{"d_expert": 192, "balance_loss": 0.00809, "n_head": 8, "attn_scale": 0.125, "tie_embeddings": true}
Below are experts of layer 6 (counted from 0) of a mixture-of-experts language model. Rows are named router (the router's row for the expert), up (a neuron's input weights, with its number), down (a neuron's output weights, with its number) and show model dimensions 0-255. Each number is 200 + 20 x the weight over its row's rms, rounded and kept within 0 to 999.
After each expert's rows: "comes before" lists some tokens at least twice as common just after its tokens as in all text. This comes from a sample of Wikipedia text that the model never trained on. Tokens count by the router's weight.

# expert 10
router,198,185,180,173,200,251,190,190,205,182,165,226,238,175,190,187,185,201,209,188,224,185,181,197,211,187,186,216,210,232,192,169,192,163,205,180,205,208,218,230,199,195,228,189,193,222,164,224,196,210,197,219,182,195,181,210,226,195,195,211,183,193,190,213,196,202,217,224,214,208,177,198,213,198,187,214,171,197,205,212,182,218,182,211,213,175,202,179,180,207,186,194,207,212,163,188,206,187,216,228,208,214,191,193,138,195,195,213,187,230,221,230,170,209,216,208,203,168,185,198,224,199,234,196,199,194,207,190,202,213,201,209,194,201,212,195,208,208,202,204,197,210,197,180,185,168,224,223,175,200,231,217,217,215,217,203,216,224,162,183,190,258,227,214,177,224,209,215,234,199,214,188,185,243,234,197,182,192,200,229,183,149,189,196,214,202,164,227,197,191,218,192,219,199,218,174,211,209,194,207,181,212,194,141,174,174,205,218,214,162,210,196,224,191,186,196,188,233,198,208,229,194,183,183,184,172,194,154,169,205,195,163,249,158,186,196,202,200,222,187,207,183,245,199,174,246,252,190,200,234,214,193,196,196,187,212
up0,183,210,182,210,173,184,172,187,226,220,197,190,238,209,229,187,245,242,206,152,185,170,203,159,222,212,204,247,197,240,213,195,183,185,221,204,240,191,220,212,231,215,195,208,199,204,215,203,183,188,184,223,232,188,198,186,204,229,182,241,209,211,244,208,204,213,206,251,194,220,207,189,197,227,197,187,213,203,224,192,183,186,199,180,219,214,201,213,194,176,226,177,215,187,214,203,191,221,187,201,195,223,226,190,190,217,210,189,223,223,176,241,239,197,209,177,190,203,212,188,206,201,193,189,200,227,208,194,193,202,177,212,215,202,201,192,187,206,192,209,218,178,178,177,198,180,184,219,204,227,186,190,206,173,196,201,204,194,214,183,198,225,240,197,235,209,213,235,207,205,201,203,197,183,220,170,174,169,185,200,218,239,188,192,220,198,180,236,187,190,190,207,196,181,179,180,182,188,220,189,214,169,151,193,214,213,186,168,188,255,196,226,204,168,208,234,197,182,229,225,238,156,203,198,241,211,163,217,159,183,151,206,177,181,209,205,204,195,187,216,221,194,197,217,176,205,188,218,175,188,222,213,198,209,199,185
down0,177,214,205,160,163,199,215,220,195,157,226,178,213,191,201,209,192,184,176,196,186,167,177,230,214,220,189,161,198,157,185,151,196,212,190,185,185,232,168,178,159,187,239,215,198,201,189,176,198,184,204,188,175,190,191,232,164,181,213,201,229,206,181,212,202,204,211,141,205,211,210,186,196,185,207,172,208,217,207,212,179,204,213,223,175,199,199,168,214,219,223,193,188,195,204,216,192,202,215,252,204,194,194,199,221,175,211,222,178,214,209,194,188,214,192,226,220,219,186,203,213,182,208,200,211,212,175,211,203,211,223,216,198,224,202,217,205,181,184,223,201,195,192,181,212,196,206,211,188,183,202,216,214,212,200,195,195,197,169,198,163,204,187,180,177,165,217,203,178,196,201,180,171,193,204,204,217,208,205,225,193,189,198,218,228,191,224,188,184,209,222,194,200,226,205,179,224,210,182,191,179,246,189,180,195,240,160,183,224,201,207,215,195,207,210,146,219,230,222,176,176,187,246,199,194,231,218,186,233,222,234,193,242,193,195,196,175,184,224,224,180,205,217,158,211,202,182,175,242,192,199,236,179,178,196,146
comes before: " the", " a", " his", " an", " to", " their"

# expert 0
router,189,195,212,195,183,180,207,201,178,215,215,208,209,177,204,187,174,223,189,190,204,206,185,221,188,190,240,171,196,194,197,184,222,171,197,179,242,214,200,210,184,228,189,194,219,233,203,190,177,211,232,174,202,256,193,228,210,184,198,228,175,216,222,219,203,206,158,219,190,216,141,208,201,184,230,191,218,188,191,213,197,164,200,191,221,211,208,211,205,205,203,200,218,192,203,226,245,215,222,220,190,191,219,191,182,197,202,221,198,239,200,203,228,168,205,205,214,220,191,188,205,208,226,223,171,184,197,207,247,219,238,176,199,183,190,199,191,203,185,196,201,208,179,185,215,167,196,186,171,161,199,196,222,202,225,217,220,195,208,214,201,208,183,170,212,233,221,208,199,222,175,200,214,193,167,222,229,199,219,176,205,197,189,223,177,215,209,208,198,188,206,215,159,223,203,217,194,186,199,159,227,191,181,224,209,190,216,210,195,243,172,216,196,213,208,184,216,200,183,190,181,201,206,191,147,237,197,138,199,178,168,182,180,178,155,182,203,214,178,201,141,241,186,204,158,193,198,194,189,234,187,194,200,188,217,220
up8,178,213,203,234,200,196,169,195,201,191,200,224,234,196,198,200,242,189,228,223,195,167,222,220,171,215,204,213,208,185,180,179,199,177,208,200,181,223,216,194,181,179,157,215,209,236,187,220,226,191,197,184,205,224,180,192,183,170,183,152,190,211,187,210,181,220,191,202,201,224,177,244,199,191,188,206,175,191,208,198,212,182,218,179,186,217,211,232,217,221,196,194,192,165,201,209,189,197,215,215,231,178,189,199,189,195,151,191,211,164,243,179,218,183,173,205,212,199,216,191,188,216,183,225,234,242,189,223,222,191,194,196,169,188,194,215,197,208,250,204,207,195,198,184,184,164,197,180,236,211,202,213,241,186,219,221,212,181,204,155,210,219,208,195,221,204,208,221,200,199,189,192,218,211,210,185,215,184,186,199,192,216,198,181,224,230,220,160,212,244,205,184,183,205,183,200,148,186,213,195,229,178,195,196,193,203,177,236,175,211,158,221,234,204,187,195,199,222,216,242,205,224,190,168,157,204,173,183,193,176,196,210,201,202,171,197,160,183,192,210,194,222,214,213,216,198,191,214,251,196,227,216,184,186,178,174
down8,218,188,168,156,224,192,204,199,223,234,197,195,185,222,215,210,210,199,174,177,181,188,231,172,198,200,222,225,225,200,234,217,200,210,185,204,192,213,177,197,213,166,193,209,226,164,205,178,176,241,195,188,183,204,188,193,192,186,196,219,184,165,230,188,186,177,187,189,213,163,218,189,203,208,191,217,211,156,225,217,191,182,205,212,163,174,181,211,181,169,184,185,211,222,196,215,193,189,198,208,230,202,200,200,181,196,197,221,177,207,186,184,194,205,237,241,223,219,185,218,180,223,209,209,178,224,225,183,206,216,215,185,232,189,159,222,174,173,193,198,214,172,193,207,207,179,169,228,205,227,157,222,236,193,193,169,211,178,197,214,209,198,170,206,206,207,177,164,212,158,219,202,160,192,199,186,201,190,228,238,216,185,184,184,224,207,222,180,232,198,207,185,215,192,162,221,185,198,202,188,213,212,192,213,228,206,203,195,219,235,198,164,225,212,198,213,182,225,228,205,230,246,193,158,144,210,192,220,206,194,200,218,201,198,201,174,185,183,216,218,189,216,198,180,174,184,221,188,219,188,235,231,217,218,190,177
comes before: " |", "N", ")", "W", "born", " /"

# expert 12
router,180,208,191,149,253,207,198,212,178,199,211,202,188,211,212,192,220,208,265,169,199,200,162,194,178,183,175,208,232,227,189,207,208,214,200,161,224,196,219,233,194,180,220,211,195,221,177,203,175,191,191,190,199,192,177,202,206,216,151,167,186,198,194,233,126,217,188,200,152,226,185,179,204,190,229,221,217,185,220,209,179,185,209,206,183,245,201,190,200,197,196,195,180,213,213,198,173,143,212,194,218,176,190,193,213,235,236,197,186,187,212,189,188,199,183,201,184,184,187,207,197,206,197,194,216,207,223,198,212,200,200,206,160,219,219,178,200,216,202,207,230,193,238,232,174,209,217,213,190,193,221,212,191,189,232,213,183,195,199,202,234,228,185,198,201,205,221,224,200,201,190,202,208,200,229,196,193,207,211,189,179,229,198,238,187,202,220,215,200,197,217,196,185,233,191,210,213,168,206,183,165,197,214,193,159,163,202,193,201,189,224,196,215,232,228,196,200,196,216,154,215,227,216,203,203,176,177,209,199,196,171,210,178,231,195,217,199,187,220,188,187,215,163,194,194,184,184,216,197,216,249,215,182,176,157,196
up9,191,175,198,177,204,248,187,196,205,236,209,226,188,170,210,202,161,203,214,253,191,169,206,195,211,182,266,200,211,192,187,229,215,214,192,165,222,209,189,212,208,177,189,204,212,227,205,189,168,155,189,196,209,233,224,189,185,188,150,211,197,209,231,214,187,191,221,189,187,194,193,233,198,193,168,187,214,205,217,217,218,197,266,231,187,223,190,206,223,195,240,164,233,196,185,197,174,202,189,178,211,194,191,199,207,196,160,206,185,187,204,172,198,199,205,223,217,208,212,230,186,223,240,187,192,210,193,249,199,209,170,197,213,210,208,194,203,206,200,180,212,204,201,217,203,187,189,187,205,183,202,239,179,169,213,205,228,166,193,197,177,203,208,204,182,221,213,200,224,192,190,199,200,237,200,197,200,179,204,192,240,180,217,200,205,187,194,181,217,212,230,192,161,215,193,184,159,169,194,238,192,208,188,241,216,204,181,202,199,230,195,173,202,217,210,209,192,224,225,212,225,204,194,163,216,178,208,205,202,214,195,163,187,211,225,212,214,175,164,230,203,240,172,190,191,193,230,172,173,205,210,190,198,205,204,221
down9,206,188,189,186,210,197,200,206,212,194,187,142,208,216,230,221,224,197,214,219,225,197,184,177,197,222,183,204,190,196,224,217,179,226,220,202,191,181,150,186,194,230,203,186,235,219,203,213,221,195,194,202,209,245,215,198,217,206,235,198,223,207,207,176,227,205,168,189,194,170,176,195,154,187,207,219,202,195,216,222,165,187,171,207,208,203,169,229,220,195,202,198,192,181,206,250,227,173,209,202,187,146,207,224,232,208,214,191,194,154,210,227,219,191,189,179,237,190,205,243,216,184,192,173,181,190,188,208,171,200,191,175,193,222,154,216,223,215,196,215,207,189,203,173,226,177,171,180,207,256,220,168,161,229,208,222,211,244,170,199,208,184,172,207,213,210,184,205,178,187,159,211,193,193,194,250,173,169,187,214,226,219,175,218,216,176,192,167,189,169,200,206,207,222,201,209,208,181,191,211,195,225,238,200,229,195,175,203,203,203,196,205,197,206,165,159,201,177,192,182,206,194,181,226,209,205,208,201,219,206,198,196,187,189,202,180,176,197,189,213,193,217,209,202,208,203,236,204,196,226,198,194,181,192,185,192
comes before: "\n", " ", " 0", " 1", " 2", " —"

# expert 15
router,182,204,191,176,205,185,198,180,209,185,176,203,187,194,198,166,206,206,186,187,223,208,255,182,218,209,240,203,182,184,198,220,181,216,211,197,193,215,217,200,197,201,227,213,214,222,208,201,206,206,157,203,203,251,207,175,198,182,217,227,201,203,191,190,213,192,221,192,194,212,166,208,190,182,219,193,192,194,222,221,232,179,190,202,192,203,187,203,187,182,205,185,182,191,203,187,194,204,233,220,185,169,243,184,201,176,211,208,219,179,206,200,159,209,200,238,200,131,209,189,221,195,182,194,158,204,231,172,211,217,188,194,213,180,189,230,214,201,207,203,206,194,174,219,198,209,251,162,201,206,193,210,208,244,208,181,209,226,244,176,171,222,200,193,216,206,191,199,182,180,180,200,190,161,209,187,176,219,220,249,228,179,223,198,184,197,204,220,231,214,172,187,205,208,210,212,184,182,205,190,186,226,165,199,186,214,219,198,214,203,205,216,204,175,157,203,183,174,234,221,223,204,189,224,218,224,228,211,191,200,221,195,157,151,227,188,221,214,185,215,225,197,193,178,179,207,188,190,173,180,205,184,172,155,219,255
up9,214,227,187,194,171,218,177,227,167,219,186,218,205,213,189,163,217,200,191,200,245,218,257,192,203,176,180,180,207,173,163,243,173,220,191,202,199,193,193,218,206,229,230,220,224,196,222,192,210,191,246,194,189,246,200,209,180,189,151,229,177,195,233,232,202,207,217,184,203,214,189,204,168,193,203,207,199,180,209,219,191,260,189,192,182,195,218,203,217,197,182,202,197,188,222,178,190,211,212,203,188,180,201,158,207,201,175,234,218,173,175,239,208,182,204,190,177,215,168,200,232,149,206,203,191,198,229,218,237,187,226,196,212,217,193,214,197,261,208,200,217,191,214,224,207,186,230,187,190,204,164,170,195,181,199,192,155,190,188,173,204,188,185,187,188,226,177,232,217,197,191,210,157,211,200,226,198,167,200,201,213,215,191,211,220,166,193,185,192,194,201,195,175,200,179,217,217,184,175,189,221,222,202,180,179,190,202,178,214,199,208,206,225,208,226,229,234,185,198,199,175,196,191,208,223,171,184,204,193,226,189,179,176,200,181,210,193,195,213,188,217,227,216,186,219,176,197,214,189,209,179,209,226,199,206,170
down9,230,201,216,191,232,224,189,241,211,154,215,179,187,246,165,208,207,193,201,180,186,208,229,181,218,188,186,187,195,217,184,192,178,188,201,188,206,222,179,171,195,222,216,182,197,214,204,238,222,184,178,193,207,181,188,205,176,196,225,207,198,221,205,163,194,211,223,174,233,199,164,214,180,208,190,192,172,202,204,203,201,188,210,207,170,209,179,177,182,194,188,234,204,211,198,199,209,205,154,198,182,186,205,194,169,217,183,197,180,199,196,197,240,204,197,185,191,212,169,190,214,210,213,222,224,183,209,170,214,267,197,189,204,179,227,193,193,181,175,195,186,173,196,182,232,218,224,209,200,211,187,196,209,208,221,244,196,195,204,192,179,190,195,200,205,214,180,195,174,200,183,234,184,203,197,166,224,210,246,198,190,166,179,198,209,203,201,146,185,199,227,229,166,193,157,223,195,202,172,169,215,219,177,192,197,190,191,199,180,210,180,200,177,221,175,205,222,183,203,209,160,209,190,199,144,215,202,202,233,178,149,211,161,174,177,220,214,194,235,232,194,202,192,197,193,210,211,250,187,193,217,179,217,181,183,216
comes before: "-", "|", "\n", "==", "The", "==="

# expert 6
router,186,211,232,184,195,206,191,187,181,211,215,174,205,187,204,184,191,212,204,191,206,163,226,211,192,203,208,257,226,229,198,186,202,137,212,201,180,167,206,208,225,179,199,181,189,218,207,195,228,223,209,198,195,208,232,183,195,201,197,194,210,209,170,186,192,138,229,213,167,192,230,180,249,213,201,208,195,204,196,205,199,185,179,182,176,157,213,186,168,222,209,187,189,232,187,180,210,225,209,161,172,194,194,195,200,205,189,200,200,249,207,198,199,215,219,191,214,182,203,198,201,257,216,211,204,225,193,200,229,215,239,206,147,208,227,206,195,168,187,144,211,223,232,193,186,220,177,207,229,202,234,219,176,195,172,209,188,212,158,174,211,193,215,181,175,183,194,201,178,198,139,171,218,223,181,214,192,188,213,207,186,184,191,199,202,213,240,193,193,212,196,201,193,229,167,216,191,180,219,211,188,219,218,204,199,179,187,218,202,202,189,204,186,210,221,205,155,237,220,189,188,222,205,171,191,189,216,192,214,206,209,209,208,198,259,207,202,215,195,211,210,179,222,182,209,204,191,200,211,191,214,213,191,184,216,212
up0,188,212,197,195,183,204,202,238,208,225,203,188,205,204,198,215,189,221,184,213,201,195,190,226,230,165,198,204,238,233,224,225,175,199,193,205,185,184,233,186,201,234,241,195,184,191,224,187,164,171,198,200,204,224,198,213,218,171,212,207,215,180,186,200,215,170,189,221,212,209,201,207,208,179,211,187,208,199,202,193,183,229,193,229,224,192,253,185,201,183,177,202,199,204,200,211,175,214,202,232,197,168,195,222,220,223,218,220,170,194,206,181,194,175,206,193,205,135,195,211,184,243,190,224,211,221,198,195,236,173,186,221,175,221,216,213,207,202,198,195,191,221,211,183,162,203,184,220,206,212,198,183,199,252,222,232,189,203,163,180,192,216,231,203,212,167,191,179,163,194,178,221,205,185,221,188,221,193,193,246,182,190,197,177,203,212,179,226,203,176,187,204,186,234,175,219,149,199,204,205,193,221,158,204,223,218,175,241,183,215,225,236,173,156,199,208,244,208,201,198,226,228,176,213,216,186,189,207,195,199,199,220,150,196,198,215,227,177,215,189,210,192,205,207,203,202,175,196,177,189,219,177,209,164,201,177
down0,209,222,218,186,164,210,220,203,180,192,172,170,223,219,197,164,190,199,178,205,192,202,196,214,202,193,203,190,178,127,192,163,203,202,187,219,179,196,186,189,174,190,205,179,197,196,188,200,187,197,214,225,192,183,199,195,153,191,213,203,223,166,195,216,202,171,213,177,194,208,197,199,202,172,195,189,164,208,188,187,209,185,207,208,200,175,157,195,232,189,233,155,185,191,181,210,201,194,205,239,220,198,196,192,203,200,241,191,190,173,157,189,182,186,192,179,186,222,196,206,210,189,147,179,205,179,188,202,177,184,200,181,256,201,210,195,212,206,215,210,166,227,171,203,171,184,216,206,169,213,167,183,213,203,190,214,179,213,191,202,179,217,197,195,167,200,207,195,217,169,224,183,206,191,193,204,216,147,206,232,187,181,170,193,204,193,206,208,174,187,195,217,196,173,225,159,184,166,171,210,192,233,169,166,184,196,184,210,205,211,214,208,189,220,209,197,203,185,187,205,179,205,164,158,226,193,210,199,222,224,205,227,180,223,233,183,211,189,199,240,183,187,157,188,175,221,164,219,226,174,185,192,193,239,189,207
comes before: " by", " to", " in", " as", " of", " on"

# expert 2
router,212,196,188,174,191,204,164,168,161,158,189,201,244,182,205,201,154,186,204,198,195,221,236,216,203,228,191,187,230,200,194,199,194,198,210,177,191,231,197,233,196,208,197,175,164,190,189,212,205,253,224,192,199,192,195,199,213,199,181,223,211,193,228,155,225,180,167,235,205,209,204,176,227,189,186,167,224,198,198,203,176,196,198,172,209,166,213,234,221,187,184,241,203,234,188,176,208,199,186,212,196,170,186,177,201,207,209,184,201,191,217,219,233,180,199,211,192,208,193,202,185,219,185,145,159,216,209,226,192,205,216,185,221,167,228,236,185,194,206,194,165,224,222,200,180,223,227,203,227,184,195,200,208,210,187,220,231,184,186,206,208,237,210,192,240,232,223,199,240,189,241,214,230,187,173,202,212,203,178,194,173,203,208,219,207,202,223,258,199,174,187,198,179,202,200,189,208,179,212,205,208,202,171,238,216,192,197,200,216,169,207,198,181,230,234,183,169,215,240,220,189,185,212,196,223,190,186,189,205,190,180,205,169,208,198,228,200,231,189,209,204,184,198,208,203,194,188,186,169,197,224,204,203,183,209,191
up0,192,248,234,172,166,181,184,153,219,199,207,216,240,188,195,193,190,227,188,176,206,197,199,179,209,191,170,173,210,220,226,191,228,181,209,183,189,208,178,211,233,217,172,224,226,196,184,158,187,155,230,188,176,210,218,204,203,183,226,189,209,203,203,202,216,217,230,184,192,197,162,190,218,206,172,186,224,201,180,187,192,220,211,231,186,187,208,191,202,203,216,167,179,205,207,196,179,228,198,169,182,204,193,210,188,206,239,220,201,186,195,178,205,216,199,197,178,190,174,213,191,190,187,206,176,172,186,201,194,180,194,171,214,203,228,183,190,189,239,230,191,204,167,206,210,178,214,218,204,210,208,187,226,190,225,169,243,208,225,181,212,201,182,195,195,192,178,235,207,196,198,214,184,199,194,228,214,166,189,192,229,147,211,236,225,235,234,195,247,194,151,212,229,213,201,183,217,208,183,174,245,196,188,231,208,180,199,211,190,216,201,228,161,190,210,205,229,205,177,221,222,223,224,204,193,185,217,200,195,202,192,184,192,174,230,227,198,193,193,205,209,225,200,240,210,219,189,180,206,181,163,185,172,175,197,208
down0,215,198,230,184,174,218,173,172,205,162,212,192,238,217,193,196,188,201,201,176,192,200,223,163,196,208,201,231,215,178,160,224,217,198,202,178,173,229,221,250,172,213,178,203,184,204,216,195,234,213,219,186,163,198,191,230,179,201,221,220,180,203,209,224,257,178,194,216,204,211,207,219,168,179,198,200,207,224,229,181,166,178,219,210,197,190,225,238,205,175,176,208,195,213,184,214,150,183,187,196,219,202,184,187,194,203,199,186,191,229,185,207,220,223,217,203,191,215,187,196,200,160,191,195,218,219,180,173,180,166,232,175,214,168,202,188,212,201,174,212,201,189,190,192,199,217,175,224,240,198,193,174,213,195,203,218,215,234,184,208,205,209,207,238,226,212,206,196,189,215,226,207,222,210,187,198,175,200,173,193,215,216,196,203,182,224,223,236,192,178,201,164,164,210,186,236,204,194,229,224,166,230,203,228,173,196,185,213,210,207,161,179,202,195,205,169,205,208,214,192,196,201,217,160,206,181,204,206,203,201,206,195,160,241,206,190,218,209,162,231,212,231,181,186,222,208,205,224,215,224,230,188,195,169,198,161
comes before: " |", ";", "th", ")", " km", "–19"

# expert 1
router,198,184,167,185,197,228,187,174,190,195,215,213,230,192,174,177,182,177,165,203,189,193,206,188,181,176,211,209,212,197,158,213,283,223,205,201,209,215,173,210,202,213,205,245,198,199,199,206,191,208,214,212,198,198,210,201,193,203,164,244,199,241,195,208,212,209,188,216,181,181,147,158,239,187,194,215,174,144,196,222,209,233,194,226,201,223,237,195,187,207,228,185,199,197,175,183,186,182,216,210,191,215,181,197,182,189,214,221,207,191,208,217,211,208,189,207,208,197,202,201,202,194,180,202,187,190,221,180,227,221,163,188,149,220,193,220,175,186,192,138,202,184,208,209,198,186,210,224,188,228,211,200,190,193,183,195,177,199,241,164,179,186,248,185,202,215,205,216,152,194,191,203,215,193,210,225,191,249,181,200,205,178,184,195,214,223,223,202,224,209,186,226,204,230,177,202,220,201,239,205,175,201,204,222,215,238,206,202,230,188,205,220,218,215,223,175,194,183,200,196,199,211,187,159,208,167,204,215,208,197,214,176,197,190,186,178,192,189,192,207,177,186,202,190,186,175,205,201,222,227,169,184,180,197,222,184
up0,202,225,190,211,209,219,217,244,208,206,189,194,187,241,190,210,179,214,190,191,233,189,204,197,177,215,220,207,229,201,193,218,204,198,150,226,172,192,186,175,204,186,233,193,213,206,237,217,195,197,193,189,207,221,166,162,206,183,211,158,190,184,210,207,221,175,210,190,223,202,219,219,215,176,170,212,215,193,215,197,212,170,227,208,196,195,188,188,195,156,244,220,189,191,219,207,192,227,216,176,198,199,200,228,235,179,210,218,161,204,198,209,241,190,186,160,182,193,185,207,236,189,201,217,176,196,204,206,218,221,193,205,178,213,223,180,167,193,208,215,184,223,164,182,151,205,184,211,215,161,207,202,180,182,216,242,189,206,188,174,238,193,201,207,222,210,180,216,234,223,180,199,219,203,219,188,208,230,262,221,150,228,175,172,190,195,202,231,221,178,202,203,197,194,161,209,168,196,229,193,188,198,189,219,185,209,217,201,186,203,204,246,181,196,212,224,166,175,190,217,214,181,164,181,218,183,189,198,222,203,209,206,229,214,192,220,204,202,235,184,187,194,175,181,190,207,189,194,195,193,211,228,214,177,221,184
down0,211,223,181,210,217,171,175,206,192,208,207,193,230,182,222,218,200,216,231,177,191,174,183,205,160,207,187,215,214,162,232,237,168,227,205,235,221,200,216,217,171,217,194,176,197,217,257,175,228,228,206,215,195,202,234,227,198,175,247,195,211,183,194,233,179,180,258,176,181,170,237,243,202,180,202,197,216,206,213,209,230,192,191,195,204,194,174,216,180,186,204,169,177,217,188,199,206,204,214,219,202,187,186,191,203,214,195,177,178,195,181,194,203,201,228,189,210,209,184,186,221,164,186,211,202,223,186,201,186,198,187,198,204,178,199,191,205,195,206,226,196,195,138,210,203,237,187,188,157,182,202,224,195,206,197,220,219,202,185,184,208,198,208,204,201,217,187,196,217,210,160,190,190,221,204,208,189,173,217,217,178,208,221,199,147,196,192,207,153,228,210,176,209,171,209,234,171,210,224,229,178,233,176,212,177,204,209,184,212,173,218,218,172,170,190,178,153,199,204,223,201,216,208,228,207,208,190,168,216,215,224,200,185,229,210,217,225,216,218,219,165,172,179,212,216,179,202,191,195,201,187,192,206,200,193,205
comes before: " of", ".", ",", " in", " and", "s"

# expert 11
router,198,213,199,171,207,203,178,203,184,218,203,217,217,179,197,201,154,198,184,203,197,180,180,213,178,196,162,169,196,187,176,197,236,223,203,199,221,205,188,221,228,201,205,226,224,219,228,188,186,235,186,213,197,191,213,214,216,203,209,205,211,218,216,247,206,168,150,202,184,194,216,178,203,182,196,198,173,202,224,205,181,213,201,170,228,191,229,208,195,211,170,210,196,193,233,189,194,209,205,172,189,175,230,208,214,178,212,192,174,222,215,188,195,188,253,186,165,201,212,202,187,219,228,215,191,209,194,207,207,211,185,201,197,194,207,225,192,195,195,188,214,221,182,208,167,186,212,217,242,180,252,216,208,205,185,195,191,174,202,172,167,189,204,196,220,212,251,206,223,177,226,204,200,206,202,190,219,208,228,205,162,183,228,225,222,191,232,197,194,204,217,223,208,221,153,216,226,177,207,184,190,198,233,232,200,199,182,196,202,198,196,214,203,199,165,193,133,242,172,172,185,198,194,218,176,165,175,208,149,210,169,212,177,171,174,204,199,207,201,190,216,217,226,178,207,237,199,176,189,201,164,190,198,157,202,220
up1,213,165,188,191,216,217,209,180,143,203,205,226,219,207,208,193,225,210,174,221,176,173,196,213,182,155,197,218,179,206,225,199,179,219,199,232,191,223,207,229,188,226,208,211,204,194,243,233,226,220,227,188,193,178,227,222,190,191,216,213,211,178,186,179,221,193,200,173,187,217,192,170,208,201,196,197,185,216,227,209,209,192,204,195,216,221,233,215,185,201,159,172,184,213,181,222,197,217,176,186,191,193,182,188,242,213,238,183,195,169,197,197,206,203,206,185,159,218,199,222,219,225,222,192,187,215,185,182,205,197,189,256,229,207,209,248,202,202,172,213,178,180,202,171,198,204,217,215,212,207,243,198,159,205,214,208,186,193,196,183,197,214,205,211,197,167,202,172,177,202,240,186,181,231,199,198,174,227,229,198,174,182,202,191,184,201,202,189,212,220,179,204,206,177,216,194,247,186,208,224,177,154,221,186,168,181,223,195,189,210,203,233,179,192,210,177,194,195,207,215,217,224,197,219,190,182,220,190,154,191,195,202,204,228,194,201,220,204,217,170,207,205,222,221,194,181,232,155,186,232,174,205,202,178,156,232
down1,231,198,204,177,217,199,190,214,240,200,218,233,213,171,208,210,190,202,173,253,172,181,192,191,192,163,201,222,177,196,216,200,222,206,173,211,218,199,204,205,212,199,163,196,177,238,173,224,197,171,202,195,174,191,208,210,183,186,176,204,195,192,202,165,244,196,179,247,205,245,242,184,201,194,208,144,200,186,207,222,181,219,200,219,196,223,224,186,183,184,190,171,222,196,238,212,204,211,181,179,215,210,210,214,199,165,187,207,218,205,235,222,193,222,202,196,199,216,213,216,197,217,173,198,200,227,218,171,225,191,213,217,199,234,169,215,214,205,210,217,202,187,227,199,206,196,189,201,237,204,193,199,210,195,164,206,189,190,205,200,216,199,211,164,220,211,235,178,220,182,198,190,155,211,208,197,228,166,196,199,231,217,201,185,206,189,213,216,196,171,169,206,214,190,179,167,198,197,187,206,217,228,181,193,173,207,237,197,210,210,225,219,187,198,167,217,172,204,244,184,157,232,211,207,203,209,209,203,258,187,200,219,205,169,193,224,173,221,188,216,224,216,228,225,176,189,205,198,181,197,186,218,246,216,200,228
comes before: " |", " was", " is", " -", "·", " had"